Weights of a small mixture-of-experts language model, trained from scratch on English Wikipedia: 128 experts in each of 10 layers, a shared expert of 64 neurons.
Below are experts of layer 7 (counted from 0) of a mixture-of-experts language model. Rows are named router (the router's row for the expert), up (a neuron's input weights, with its number), down (a neuron's output weights, with its number) and show model dimensions 0-159. Each number is 128 + 24 x the weight over its row's rms, rounded and kept within 0 to 255. Numbers have three digits each.
Before each expert's rows: a language model's description of what the expert responds to; "mostly gets" lists some tokens that are sent to it at least half of the time. This comes from a sample of Wikipedia text that the model never trained on.

# expert 14
Personal name endings
mostly gets: "bert", " Carl", " Albert", " Alfred", " Walter", " Whit"
router:118096109173101137101127152143123091148103084152101129106160097094147074106132121157123112180162145127122146136121115124148098120141166177156124101079140112126153137086121121135137137133155133151134167204117123131110158158100074116111103128152130105133138118119194122115095130128087131162092136121107161137158156117133125128101100132125139158120119115101119110137107150135156122115129114161130174109109129117092129113102137087122092148126186130136134148151133159125107121174130112
up1:159108109125146147147138123150086149121170112140137129121115128091134150048127122121139107168137123114073093113164110160107098154110154068110183169145102128139134143123143144160100138104136138171133141113153110095145158121096122122101108137130125148136122115134121075128095089135133145141111159143127107102109141110112120158112151162153145082104122118126122160147119163073104112138094100145129186126136179146091165142143134162154126128138131156146114098121107143132101120131116103
down1:111141125127146131150077144136111083126127113150119130168138124148165133126123115147148129119105115166148160127172114139158116113177166081126125104148129087125098154142153111119142144188113079097161160175102077114136126120104154078109142117100143147116087098157129130118115180135140132078167107117094145171153142123111135114124115119143131118141130133186086143169108111091111131112123149091096145104125104161131131118128115097123139102107170118126099122110126105137147135128117086
up2:150160110144126135111094139119160099123151149169130146164124113153145102108160119123082118121111131153121104143147134129127134147124109128164087142118144136132124128158153135088147107108140143078156113184159101106124137124161110108123081145115121080145137128182126185121151137097120093145110134186115177090131133130090122153133107111130098130117124150138128142150128185111113126091063120128145165146137142128093090132153095135089106100149158138131154137127171125115095112089107110
down2:122106114103147143149142134175115139142169133114119150134156124121112107135120104100141126162070097157159137164115105148129066151094118128142131157093137150131100118118110131109140140130121116107139174155170144112113127200131111083123121173137124170113091129112102140133124152165134117104103102112123131151091148120129121094113108157149166107146130132105113123133102072157139085128137122121126123095128128135109142149133147099115135074109091130106148124150149107153108151182159201
up3:151137108137135101129077114138141165136106122082131180178140071144165120122110103110151141145136071160126078132132085127161120135114154147130163169133146116138126122101144129078113140129148127147094125131136087144112118103134107119154112117126140144106143148146140181134168106129094127166169136126085113090155155102150125125162141127059161119079118105120167132113154090088122125153147164122132119081113135119121122135102155149149146145124131120128125162121157100149118147130138112
down3:132112100127171133118110148111122152089081101127148165149088149139089157095083119151154100110160146098114121079153109144130154135107097115128184107117154128113095085110133103122165116099117119121142142140119107146182142115113127076093146114110101150136138138121163108092151156117154138111066110135143165128144092169127176092153136144151134105135143139107151119130147150158170147123134129152162105109139115176145122123169110131145150151120155142154140136122149106084128121112106117
up4:103141135111101143083184164103118134135099117111133143117097087132162101160115150114162142171101178154131139111136132168124050165153167131139154150124121158108108108155122117121152134136153099127114116072104143121124090122130124130160122180155112107143080121117168121114170148099121130157124114137128131116129116089156140093115142116103138160140107124108136102117110155117141127150118164139122149093099105123097086111138151105117145148124154176142150131087124138146154110094089152
down4:146092109117102129128137115132152126125133132139099134110079130125150113154134117140128158092147127171100126115131101086121143114102133115143093101088168099201139139101122100126115107134157128144139152157167160107060148137125149098095112108120147139125170165139096110147138095103119187095134136123131143138137161111156111128130130111164156131150132082092134093160162109097150138124147134128129108120053121144123117180151113121128113178152169117116120142164142137112097133138142151
up5:115143159112126129108104152122091146124155121148151130119132152139139140128159155138161129058170168141142122101102154145091144110132118160167169170141095130129095125161083098108129097139137093131140143156150139102182079135147137107159127144133127075129102077126116175131121127066141109126111119147084152152108123152120141149095098134146131109098147145098143131113132086169115138150122105080148127090128136124112148146137136127103135144095154114142153128145129128150130126101164075
down5:119122076106157129115152114099126085147101108108152152120112132127106156125108146140091130162113104140113176112068167089148109140129193116147106118137153125080127127116117164161102138135125113151094161135088096173119143151124122132145139060116149119144122119087159136077134132168110125149120129085133154139147127132141146142129108112115151149136193122141162131080125138141122103110190122121136135124147121117141122098118144115137129122160145138114087147122152118130132070167125105
up6:136139121133119145140144132169134165106095153167129094146139132112166120131155105108133196133166097126109087078106147138116089139096123141142120160177120110082147133105155150113140167134118134170142109152102139119130128155107121128108117173124097130103172132114093125133144150106090123118111128107134128109144123076100115134140110109126130116174159164163127074179118096126149112089138129094162091120122128083124126115059133098165122146143163106120118148128117157124129141126116146
down6:123054138153142107149127135100119095155142140138121079098113088144114116090146112094131110144138156132077146146155106137135138134137128115145138140132099135116120099103133163139148154165136130123164122110133152114122153130137141155147126088189161115111127140110136140156126152141137138119085132098133175113143064144121170121141105136151161143177145087112164134105119154110113114124151150101184157123114140083089101138148188119146117136104112131158120101170163087152108138133130127
up7:116111101127112146097118175113130151131104132169102143113165105103124140126119103159148135136130152104110089094112143160147095129115144130097122130131074126121103101138147147100129147132129105193131115170174149168119143148095161127125144102141129126112154103134174106142120084101104098117108102138112133077112132136156151145114118116098129118132138110177127091171123119094167098168134149166061121130113130156129138121091094119106190159134153116130134131138141144159115166102117105
down7:144157131108142183100138120099127111161137186130136087104153110145136109137150099142127120141122080110136127123085065127120117167095130137140157178093114138100136123149104128120115138095176113105114102117131113173127150093091140104133141094129174160097148146154159095107096107137149124159123135119134134105172115138141134133088107100137120127124114114136167155141095112158133131150093109130080184129146151123130144120140154165105108135133164094131114120127132129178165138104118079
up8:110151134098170127136118175145137155141139133115127130135103136160132123147146088171113148101152118151127088133127103095105129112146137147160164126145137140133150104118184117114110120101174104145101144110167127099172123146128114144119104130141158075113131118137164116092145091145179099133149115135110101099118119107124150086141152094132127119137129091168108150149118126151125090125101149165119138124123097100095114102139084136163062144163156175089169100138127112133127116081145102
down8:113124115098129127117188114118131138130112135143142136133132135137127157130119191106110142124119123144179069102128122108094164135152163115140177135149130132117101138147130162145076135161106111089137160098089164131130071123155132149140124153152167151156142133131155163075132092106133111115119085154163116095083133118094149160121128135131103155127106144142111178107080119150122152134167137095108119150120145124116155081133129075089136150101117134110098119121107144151141126106126121
up9:124098088111129121147092123095084111115113151116137098140112085128168128192154108162141161161157182122120142100130115123114155151137127104139122125133067140131145147160135102159086105119155100149152107146103113133149082141131070139099145122178113149113161099121128153143127134181144083134125148150140172143129087144103161110156108139120099137154130118081109130153091115128155130114164110171108120118110115098134157101145152125137140122099113125132158120118131104128104145098099136
down9:124150117136129138115143148160140123125108121149135141095127104111186111161145151109105123155151116112131114176142156142138146137114142084122136135117169131142157150104166155146124129081118141139135122125124099108135122109162092179150145131056127126136089155115135106101117103102149117105149102161108081110155145104154124140151105103112091107132119091133111130131079174132143132156199104101130148139146158102116118141127136143117078152134165098134108142154059121136110140141147078
up10:154123127137121143084198120100093136087158146138109162154157093170149131144128132154197114109147097152144096140112107105112156140129097103155157107087106131145143096114133103116094141098211087121163111126144115154115113144093163096117161119105127114120110104110130154127121132145100143147099102127167129132156169107134131115115140096129139123105158117145125108091096110121145121096123098133127136079095132127149149118138167137122132126111124116137176162133152135147132166107097129
down10:133124095135160146108091147110124153114140075129137104133149161131112108139132108112135165122134169125092159143145148180125148146129139130145126119142129166144132138143133097144115106102105121155126114120136137166100087106124097133115114153114135164124077115160148120108158082083120118100077155131089141141163104099121121111106134157165119143155099119111135126153176147120130110121090160131219101118145169101057139135145115152153114135139127134131148107120121144118137163123137073
up11:139101141195126115111139147075137138108117079128125107062183129108127102129137156174111143149181130142118130133146087135124130116105137140137137129093145116124136146154126148149127109135170103133145160165147135153153119115132131084131094152107094118129125118108114146137106150132116145136140124094127136170160103092179140155100130123147158143152128134121118128110126121112108115111125123173163165109079134143101137122183124108122135114108149106147124144109153149187105169085136061
down11:134129118144135175136122049129098146132170090113115118114117149156133151142119092088139129088137109148111137179113135090089153164109200114108129124124107135113167093160127151116111144155145109172153144136154106153113137147131113105155159117087158125125080110114129103115138121126088125157152114113101133151130145100123123127086085102181128148127119086119132101143123166144081118102133134129106116145149139140091116143126149117143151135164112123146124136102110152138134162189144138
up12:123099138136140097146107107133150126160147133118111100134133154142145101139101145164142134167163093120155122161128116147082105121135152142128128108122129083108154090112127123104138113161171152137139119173117116159104203145117131110133149161105095104115126128098121097122112143114108114122147130104126125149174137117180152128114129127126101126119148104110128072140115153117090118118140129173100130107131109097108104111059151094141134169156166130166153126109100146147119126199093173
down12:123139138143128131068105112157131149140149101106128171107138128123101155123129105102157103155125126128166126118088098129137165128109112119123146159125095115103130130165162106090128129125126129135093093151120105111153151139123141153142110119134134138141130137152134132117110141153154122118136123137154170135097102121161148149116123119093082111167136118148101139141128111137131135142124131114011095122124120145131140120120116144137140100093135108082107122113147147152132096142143251
up13:107130130171140125113081114117135147084135132158131123198104125084124110133122120176098139131119134115124102121156091112125097129109107123133129102124154160112119154159179104093107127141169128133153124131139127155188170149144125155160102158152130130128147116133101131144146092117113137150096121104134107134185109096154143123100131148114189102135169078135154125133099120068096118106104097171124098131152144139110105163096148122140123183124119122130109116116100122163129123134110102
down13:127071120121109136108139149095160126127140113133161131085154122138112153101108089115145119126136131123137129122140087217123175119150156102134120123089131120151121069123135121129146123147142089152080103148133115150119081114130140107066138112147100145115157147153102135080140119124146093104113122133102111141116131109116144112118148118128125113170167169113196091133114129151131102136120153128150117124099126137161136129169148141169162092141152116151141129116099136098121158075135100
up14:159118139125099144127117137104138163113195111142175148095151103140080138092121114089144111155147112079137100121140127106132146068166065148156149115120126115160160167122108072130110101087115122130087154126146107127134124127117143109119078168145114116135136145131124110135114130115123136135115143153149109122101132111141086122128146122150134101141101143106128104128128099112172117152146128139129136173159147138097152123135171162136125124072164085110191113142158111120128146098113132
down14:131130143104149160128109113065124148117166098110148183131129152145132120156129116122119112098122144120153080072104148103127140135156182105171137137139118121153118154116143116102129156104127129168097160156160118105133089106116141124125144107135136111147171118148091138170139133120119110124130116146142139115119147165124135134177122142141110092091117143136105156105147106153139155090073160140125126170110139132104172093123133100146129058126152140139127140152076121156148143110081168
up15:106149171126102124123074163111134166121131131139158119107112100183131114143128158088143125125139136144168123137128106086103093095113117142138134150121188107145125145164132099116135150118123151107140141115140099149128145141128128111164100127167117167136138156120072154160100105146138068152132119138157162090114073150155140135160144112117127135097117111097107159132140105147130108173115103106164116134113155133125156113124162133093142109136136158118124122106148115140106195066111102
down15:126131126119150136156152115106090119083069144126094165148154121114116062112113121139103131191137154114115113124088127106136131158147135145147117117147151121141156138169139152103100071151134123111107103167087135149160126113153120109125111109129159100153084079141144110123115121154153122155101145155124130124106182121145122106151138147115106111135155116108150119087148105160129126102164125143170124131123138121183135109091136140129116169173124126086121137125102094087096121123135079
up16:117182112095144153129142102130133163131107108165087118109127133156130135146107139151113120076142129102174094121148152148166074148137127140115122156123122112114154125143131106123123154088134111134177126122126074105121176164145121089139138101155112132117138124104114144167110112099105159093136116145090116102134129119167108159155104127101151147107146127148121125168114123141105128157113138112091122084166122088143157164145101155180130120097143133072153114116160138098135159130071132
down16:132130110110189106109147132126144106144114145148118135096142093103141141138132158131125134142112087161135199119148111135114111105171146148135167112078094128101112105087133148124131154151157161139073155101141116150092136130082097114124160152134092126150095121166125130128111108172119120118117129146180126094103140123089146088111144138162116140165129119153114101112158159126132143134134122150159112110192190150118137142073152125143143123135143094147121099092112119123127112140132106
up17:137137132097110146105091137153157137144116141075139132134110118155120092102177122159139129117148096157096110111150131124159094139111149106113145138090114143117116135148173159089130092120146088107153112171117144149116113074141156145128116128155103128134170107157149147113115138155146137123122155143097113134123143078111153117094126122087104155131176147102165113115092091137141137144113146138099150120160117113096061120101140146142123181119122126158174159085089140126109086116109136
down17:114125107114151083119087173146132130128097135122137138142124074085132102139124096130106089097121168112135149112151140137109128189148109149117151164143118096138149116122103138099119090154159146154087158160178126093103144139117136158139112109160135153147115108136169140145132108141155129178140106163123137130119091110118115101083153163136170135065134167124093139112156139124124113129130117133173154142086155103089143120143121134096127154123141121149082131143127119111120134098168090
up18:158142096132108152113132136131144117134136116165110122127115102130089133129120141108145109121104135106101117120113092169143068091156124136137123067133167103122165085104151115082091156136181085173133133139110107123095150161125103088129115120086135113113137128126125161150138117136162156137141132115139117118152144170099147154159179099138160130160121144127148095126164145086146137150152119167136133109125173154124112127106142138159134191106141146133157101125117110158130156127098074
down18:101149120154116118115160171103104160097186126093097166094127133106125106158126162154157130127163109100136115113140126138083129098147149094131126143167115178160090135162154129130104119080144126120116144088131131130081133134137143138095149151136116162149134128120099130120084118139131170161148091154144143149102104100123143129115089168126161114124114155121108121109156104167104106117157161129153149144153104112095153122119118061087128128154131149141117122122095171094148142095137122
up19:080129125116191110122140161116147103127142108135145131155160091111141101106092058106108141152148113117124150124113128094157123114128113125148143157169145166142146117120142152113137111139152093147152176083108065102151155106112109150078115102132119082112139144149140128112124104153099138180116114108107145089147115126097153138109146138156144151164132134123127177115148116111130122127129130148125163171128080099157111140105084122132105146104112166112150098144174126110138153138137109
down19:138132166132120150126154110105140151149143162156116129144171163133139126127167173102142098147111176162160119152124118177048129103134120119157105125098109113125109129108125136141108147123121144143082105143188103145088102116102109160140129091148112119149084132132158105150117141120146140116179128123091142154113136127126150081096088102124138130090125097144125113153106140131143113148102109090136169157153103122142111115109131137151145118104122116148056130102131134154102094117135169
up20:164141109176124078169126153099098109128124112144169143113165122128143134116088131142126137156117133139156096111108108167113127158139124115175114160112136119138140096109147145118140147118114108114168126162131129103122129104109145132135115139086133124115145105104150128147094132115084115180178141140154118135215112100116110150101108156129148136160148124128140145139102140116161083073138115124108118110130080112125094147154078187133105105120150158143168111105092136147091128126129136
down20:118173137108162095145126101107172154155130156127204146113117138157167130087143168133137170118156094103109148119126141141136130061162111154093108137111151118078183154114096143103151147158101144116082108155118111128131129160143084097102151110141154133102137124104159146095064137107131125138152134129104089160147119115092110107125109183120130135117101135097103112112126107157125127147123096134137137157147121135122127121156150157122081143099135143131122114127143113131136129142125151